Experts of a small language model.
Size: 10 layers, width 320, vocabulary 32768, 79.2M parameters.
Below are experts of layer 2 (counted from 0) of a mixture-of-experts language model. Rows are named router (the router's row for the expert), up (a neuron's input weights, with its number), down (a neuron's output weights, with its number) and show model dimensions 0-79. Each number is 128 + 32 x the weight over its row's rms, rounded and kept within 0 to 255. Numbers have three digits each.
Before each expert's rows: a language model's description of what the expert responds to. This comes from a sample of Wikipedia text that the model never trained on.

# expert 63
It responds to: Names, stations, officials. Proper-name parts and titles (Lee, Martin, Admiral, Minister), "station" in railway names, and is, by, at after a subject or table row.
router:089126103124183140097069183184123079137193112077130126066115091127109147141084174146130137098107110127141155150137171150123118112140171171146147123103183183131080115084130136136127059143131131110136139166172106096137126071154134113085144146
up0:170193124137140080115110093110105167062138193203170099144124143142169132129190060129091142138147123163127181103162131138116099165118132122163091205132043074156170100106157126082091072140114131071084109078137104127130131168127110198183114135
down0:111127111106108127125134103138097123120102137134146180119153140095136146117046142167133156212092120151098159119150073091145090114145128151130144151139142096165119076160146143220170129076147141142182128145139124134151133138165111126166110144
up1:175088171152173167124157126111108096135078107159226152175149183151171143078132141076066104098184117172146154095142120088123123113179114129133154123132020074115166173199115121161032153160121088082153118107089104148120113147126170134137100124
down1:151131137111102117114133049162136128075125228110192133105185153093147124146182109128119073134079180160115149188102173081165147150126067119181160125079146103142128182181110148116152156110150167104081195129118135145150144161097134116208141136
up2:169116113130119128117147127114122130138073174121137130184157204110199119121168090139120097079155138123086113101146061103120140139069113111113090219147125086127147102145067125102138087147102131094140092062122143132152120234123128103169127119
down2:140103149231149150129123095111178158131131127141117118131152122168177128122152073148158124155159186181168095098139115170147134103136157138134116124160122086149124136144186117173135164118108104165149186091138148134162126104153096114140121119
up3:125072108101119129150180112126159127138105171093184115160161147122087102151125039166099140209161162157082118136095112118111088128113146173138127113168150164111147135134131062083134150107125151169203132072142116128114114185034134155184125144
down3:137114155145190179129113068117134130121105189130132114144138113112176155096103107136142165146094104176221113118166157128119158140158160153170096068177107135111134121146090104169146105113135121139136131148163040177189155103145107090103157079
up4:116124093157168143203149090138106128191078188212162094192095167124138162107155078133157072106176128137128128110102102196126087102111123122099100142175116097095114119184151116126124122139139076094148164113120117155169118161105107195169109132
down4:109103093149167131094144106124111202120097139058140168099125090099099182147103196126179076110117168100179112123119191120151138187105102116130154117126125148093137111145099082139111189144093165076094113158146229115172152151127167113116102167
up5:137150146067121139168137126115134131132066190132141162186094118156081100152109144133109167132095134121129157106102158141146139076107131102168133159099145086135096118163087093142118116123188162181189153142099116098128146192109109147120101220
down5:143158135162135151155154132092112134119142147102184097134160151156110131161170131103136147092124149096124146166149207125144123131186144158135148082117086160151134105100148098106114101113093133081157141099172156167132127128092095113117144131
up6:114168121200105065154136146129161131132108080146144140161116113149151133154144078161165149090148099088177116127158129144157154140117151153109154136178145097159133152140152158100148113107134164140138076135104120194082085164146115141093134057
down6:114164072146132137145150112125118089134143083153091115114140091103141093154139097126155031135158103154170201116090165151122179193108149170207130130150065131130128114119092112135161127070141142093068138132146136060118138197140140130110130121
up7:171144145149149141149175073134068139104040137126134133209156133074080130099115130171129076156158167168154098130102068119170049159051083100113087110153093038130144154200153124094167121121152156112130130136114106114112147181134100124192081160
down7:132101110140159137105125114135175185127057107124124156182189152063124183105143147106107123181099127079155126129132172152147136100152114108103080132117086190123070153112135111110121073167085122150128122137137149127077158148119146058171151126
up8:175092110068111113137178063104079143149068126185085147163174146144158153080154080161124120141123163128099107148081066140132131177130104115176121142171083091117173152132097129096107132133137132143134170075128147156152122194096165164179180135
down8:087180070193203149152118142089138195148115118050178164111112139138161108139115088141077100141100098169126119124119188174121116120137126173133147092094170207161134112095122102097163135162140133115073117110156137131165174123133121086140140177
up9:152127112111112132095132115126098132130101118188101126149064200201118091073155120157119146125182145153166105118141070120179089137106086062152125127151043071139137156109133151139099165079145107136135155165093173139134144206123094163196163106
down9:169109094191120164159166160121112142071111088071153117138162158131174177105137141092076134120143085191192077135168153172170169161099130107069131136158121087174130101110092119107112106091135116100224167109090139117162173135072091115135176152
up10:141158095141131063117132070134074154117085145159122160149136113144167118102140065135153063132173129123086127114123085116087142111106115138119083196098137080116142143178048100163081131178136147142177096067111142139175141161069101112170097113
down10:172074134061080132147181183134137197165072180093141106110110145123104127078148109076153144180125119123175041157123125093195161148093143176131138124105195139139103123125134150139147153152170099194129119127181142171126109117144079104175166149
up11:195104123143122145144089113123141136134089167162186159189136148139139120113134166079163136129163122143164119129145151152158101108139083156174193106197107101105178133164118190179101142074122188085086126038114089161127097142169144166140160144
down11:087099083125148091125085119144144166134120134129125110088083158117137113099147113091141135174145086177083231125098131176168114175190125197150110124141107124094156162132111101155122088100105101168161141119142119091174165129141120133140136084
up12:204107160114126111144154086129140127108094116135169129157091136088121072153164132155114132106169200107105120099127076146126135138096127183144134125130069090146156164150093120099113120159132110118113176093142157156141130200091162065180091149
down12:095083075144117168183079114094122210130158159131150124114147112153129159131140085169147157158167118155091105112162146147151104100118126122118139113088123144106154104153141118124080111113069165161148085061136160110145136171126097133182096092

# expert 8
It responds to: Table separators, first names. Commas, pipes and dashes in sports tables and lists, plus common first names like Jack, Mike, Steve, and without.
router:100122122107167134109052199189126119153177113069115112063110069149141134157095155164111144080133106138143169120128166100124127106137166143116163148080166163139093106078152109132114064142130123117125117156192109073158116069154135092081147114
up0:161146093111142160154162151095057145133094071109137146137147147068108045123100093194117094098131125153129158126092129118151123140079123084113126149130116075123121140117076153091166096154123123183160112106148155106166159139154110107131144166
down0:066129125141141122084132136112139114151095109136107116121111124103180131176132106198128123163112130152119139047056051164120146157063157108108140135079143159127086144149159132149101111162153105123094094076119085163163087137117162075061015108
up1:140177102130107148127122133136121137114078157132139137173126142154137153167083115103139153148138152141125173082123021141075119093049115134078109154147123084112150142126140135083151090139150149104122099077157144137142144163116135145111119112
down1:153136118193113082154138112126113120168076122091139134093055143123113151166126197109104081072104117192090096130095147095090105059092119113103117182103150066105100128147157135134104123121179167121109083168129171137123103153147117146110133174
up2:163167144070090105149160132104106085120047145185165134144086121103103129101177126096083107186156155126151109175139095142177095150103107128147122100131063146155156091171151158090144147082079160108102146138107091161101171152117174130141146126
down2:124100194100122151121112083160171080130104134125201092155135084121150054159105069136044148079202134131157108093086081124158137096140147095083151125095163162108121111122136042127089127183143078147135109137147170097090165146163156126116107123
up3:168141126150110124147152086096201154107071102165152125134088229147088106117192109080135114141165116140130109119121100122131084192107095104111106102162067082166135086154170127102174129104158133140154081116088134159143160206063106071187111104
down3:163099129148186172154151144158100128138121139102175119140100131121117095062101153089092102088140148179134078151156117105159107166198095122152137163137116100147147119155136070093117137175148119080148150139145171165171121111141098174102174146
up4:158131092107072163210177140122145143130038130171105102177097149205131086134116130128108086172092130139137158097097106125146122090072100057078084161111156125161140093141130155096115120086134111167114110083130157103142157148133112098151104162
down4:111109125062152105152139147153137111125144151158088098096133069124106125096166149126099137126130094173087151150138153161102110141093104108087143118087175139126109094078148103168072131138138085067099121107137120132093131097160120124130167148
up5:150166148193114153113156107100151114167099136200138136181139156144117135123155143123134103126175100114168133087113115131084118180101148179126110128152098113096163117136115145106118160152129157129124111152112132163143109174109162135212142123
down5:139111156195247165070127168068068092128102170090059056203153162107104135097151128152155118128152107156169156122159120097179167153073180189145174163112127144186134144153126112117158140094138198045139126142089090083134101102130103095085133079
up6:136100115141172167111179083134108092159065097193148167158096152137137122126172132131131108103145170156141140112152117118128081158086129133147145127108067081108168141143139122108155144135126150111116119149101083168101161180119089172195090125
down6:107029144069145154140149079172127085151101116164147064129085118150121111086101116098193122103182152157115174120118131114140146065125172134120114096092158148161098110179168089141119093186128109141154133181192158137109118152136130108124087102
up7:138168116084101117100203146076160181075084127144096091179141157121049101101179047176127077152107144103180155112178132121199106103150089103153118102161098080136142158176149144083096147122175135165130124107071110116150130130102096124194111157
down7:145104131110132132159122154072158167145057053128149097076106115142166108084102146103106116131193107126113108132125079154157131141061101151107183119136092119109066113131218085085114075168143159093115127067187180169163127178170092184105106141
up8:135090162180143135105188139097116114048160155131143109136080113138113136150176133079108144130102177178181169122131074145090136175095102152159141175069111101101154173138161101100121126089090118166135140144143137099126102129136154158147146134
down8:084134178183118125144154166104043152129085076116107143154157117128099129135076171161161112164042109155131183128114138097133129167121083155096115082168115160147101163108181112158127178202135115137182084140158175157108138093175147142122135151
up9:190123123135140111131151114131152112105088099180093087158128164127127150138189124071098136129148135134110091123104095117141116106121121102178086127129084136149136108137159111098150131154139127119096099060125173154161146188119154159180105158
down9:163113146089128159116174125155095127168122159122165108197110219127161128154138161109117171129131100100159148136104080121186162165154121142123132202100123096140127102154138140097141146136156152073124094118088198146125130132096121143122123142
up10:146144154145127127152139125101153109143079152188116136181093152074103161086157150073104104107100188147138145142076148078127196118184142090104171106114065102093195122227067172151122145122137171082123101155132145217124112136071111121155086152
down10:151113116163173087192116165118131112145098090131097140067128118161160117111147127106193127121142169119115149050172129076128139108149158138136145141135143123088145140128200136152113097067163094118094145123161107135080117116149128115086057120
up11:142126131141147121120160097106145155126087137205115101176156164145130082097155119130148099127150099155087122124105114147180117157118123099155114113080103083096174124159130144100146113114172100096088170057087174153115164183087133115118104114
down11:166125131147152139116154113081141094157143091126214126109134157124125121153209082126102123148143125131068132185134125101203121139144118077118136126097128108092138097173143100064161109173150101113099141102142166149136097156130100097189100164
up12:168142140193103180141114046125087127078117163166110146095095107144165123119135068136118148147133150134133116144100132105143080168080122090127177148135139118142137195139125117080141105206151135143130129119137185088111156161037176115143115129
down12:134150173115157096151139147147153133172103146117142123147029139144122118078131171107177124117170105069123150155093090126145157178146127158094095182040139121172103137128152126177194123110127092116153120097155139136127162114217199077145093133

# expert 17
It responds to: Connectors in list entries. Function words and line breaks in infobox or list entries, such as See in "Species: See text", to after due, with, before.
router:078131119138181148077064188212131096144193136084133118062126080155101136164113161148128125105128118118146156184129145098129146133137172169133144110083184212118078110099121137139102046147116123113125128181186088080125117067135156119090151117
up9:142139107209174135118143086119134122085070192122132096188097153110083151112152117104102134116171142127131143144150060110121056115099144097180138160149106107085164132119112159078152110092148173154132149065090189140107180181079108161197157175
down9:170170128122131150117102103039129106106160135093117060160135136147166105115108125104157094110127120054066136106103079126136152103110100116118155118138094076091164183130128184165154162094122102145106146083115122058157096192160134103110098111
up10:141164158135112133157149078093142102092035128184133116170110135066147128136141084097140126148143144117126067070110060124205070126049109080127122154119080077182148176155138115119125126168156141182089091078105154115140184221107104102143111124
down10:137136114117101130077157095145114184100158178146104090135135090171160086108154107124066213150102105150148074140121123116134101103103135123081118169153125166125104137125090029186132162149031144110123164117131126098191164126168178098103125121
up11:179098126139120164183149106089110086111098116160097088135109129084117112148121115075131137092156153143098126142102122112135153098129087068143187117101113104138162186144103124094167105124142150160091100122138150141064113137105121109152144175
down11:050117119114183135091153138173144096124120098150153105083127106108121111117168144070139130159197136142115207151099061158119120069169144123117102181140137093106121102131107133134099106100098141155178109169109069051117122133137086102143109154
up12:126133131157116163167148100124117110131088128177148157146163178109158176092162129128050110125159107136155096125089095109136122158155149051089163123115093141109112172122112087107188145124139120097182115101147200081159158177068140152156110134
down12:114133146104132137159062084157175121144157128087142175137092186123120127129110125126095114131139137174104153097073084144110145127160201124088140114167176130111082132073147145117179104122117174167170156172155094086151124133086131117091140174
up13:137153101125128132117159091077185155106126116138133089149099116105157099201131091069123147160092113067130113100129143115134114162096113129134169194122076135133186129143112133146175164126109167121140135025156182138162143132115129180195096132
down13:067144144109137145149105159134159115129196150112116156101185127104149152158076119127124109136120133149102157148154099173135078162153078138094108178184091119110173089192155158115126166149112099152148111115201112146171138172167125190139114052
up14:146152083116077152129144144131131108101097090122127144173111173142144090112133049122119106091150086139166156127113105091107090137102151092122092171173119112126146114164134129109164122106113149164096098111175171143138126198132094173162163084
down14:085130134136110148127147147155171135094160099106109124193137091123141151161150160089102162163137094170142117078110116160079112109105180147098159221119153128124109108100086109157098175115115129153160174100156114153202119141160133179169169179
up15:167097098113090085157181085077193144110092134185160130163166149122107145151155066099103093171160155142163100133151081158119140143094171078096103145114108099154206139166109096126161141127150125134149088094155136166170107200124121126132099129
down15:110146114107155095127165139132120145149111088146118114157145172183129122142205127120119095119143125134129168121119127112109180091173137139116167157100136086143109182156177111109081170121185153150165114070165122134167102162195108136124095087
up16:196106142167132141127191082137093153144070116110157129133132154109149141107148140113131189152089136097110127127143137141152132122132141106113088107188084115185140168171136164163140159057176130186167174135166147139100182183125122127171135140
down16:139165108145155131159128174140085156137161126167093134131145121090100148125172056057141119109132184097107105131083179193053117088095192175144164190136104123131092126176116115162109111116131164125086120088123124115164141204078116148149023110
up17:180204160133098126085120110122129188144090162200153076134134100135095128095139119156109195172113135127145107081167148124161099127050161042145097147171103134123128054142115094095175089091132168138153158115127105160117117191089118083172097109
down17:107118188126099138153103135134143172152160098153115127160140149141121217148196089065065164086132087140124131133138099111145157127163091099114154176125143125138127184191141140135161175174147090124107135096113150127212131161126124145075134103
up18:165158145152142169117101094142173066133095133162157105122098187119184057108117116138080152116152182090138132099149111116185109124153120109115071148106086138176098116097171138142103117159192184106102116125055175122163129160142097136187116123
down18:168091187112112146124082164118105113131122136124084127155156148138117132155189144097105131156150146148106146113071089178076121098159143204100186116128152157111110105120131176092181164144150122075152115091090163138186108127139154088088120139
up19:132107185071139125159188099101145159090115113160165089139132133176127063124184086112093116155127118125144140130152078063156114128131140076152126120119051076140160137140152159103099116112125143115109139077103159166116090179081135093137116133
down19:153141134142114128127113161144101098154053178112154131150104106154188116131150127175122109119142149169081162171150131138101117107139175160097133154072089114087127158159154082094047175110076120134113163079118116077088094088077125109094080099
up20:152115159099089091091137087134154146096091131157122109200118185132112117134162102134102169159134166136091091096110080086146100140090151130140133143155098120105158148137119118057137141086128169161138165131057134157099100255114101151202127128
down20:093108155088070110110111152155125134108184174113091153131157117137183075174142100103091130132099118138120092108129119147108137052125191128094167175195138104111130117128139119107137128108059117136127122107131164158155126169151146100127077137
up21:105104164166149191150120122117104087126077132120111099121139113132123100136125083099181072155128174146069138102144132085129155100132143153096158112118162110100104115171100148115117159073134138105147130110168067139161142170085113158108139075
down21:163134125128166167119035150115086109105161143135131107136116148127082120082152119127141055122139097137156171104123118104116119137175158137163177130118097172177150172147101102110057106138097148096111090143175100131188133092096103123166118070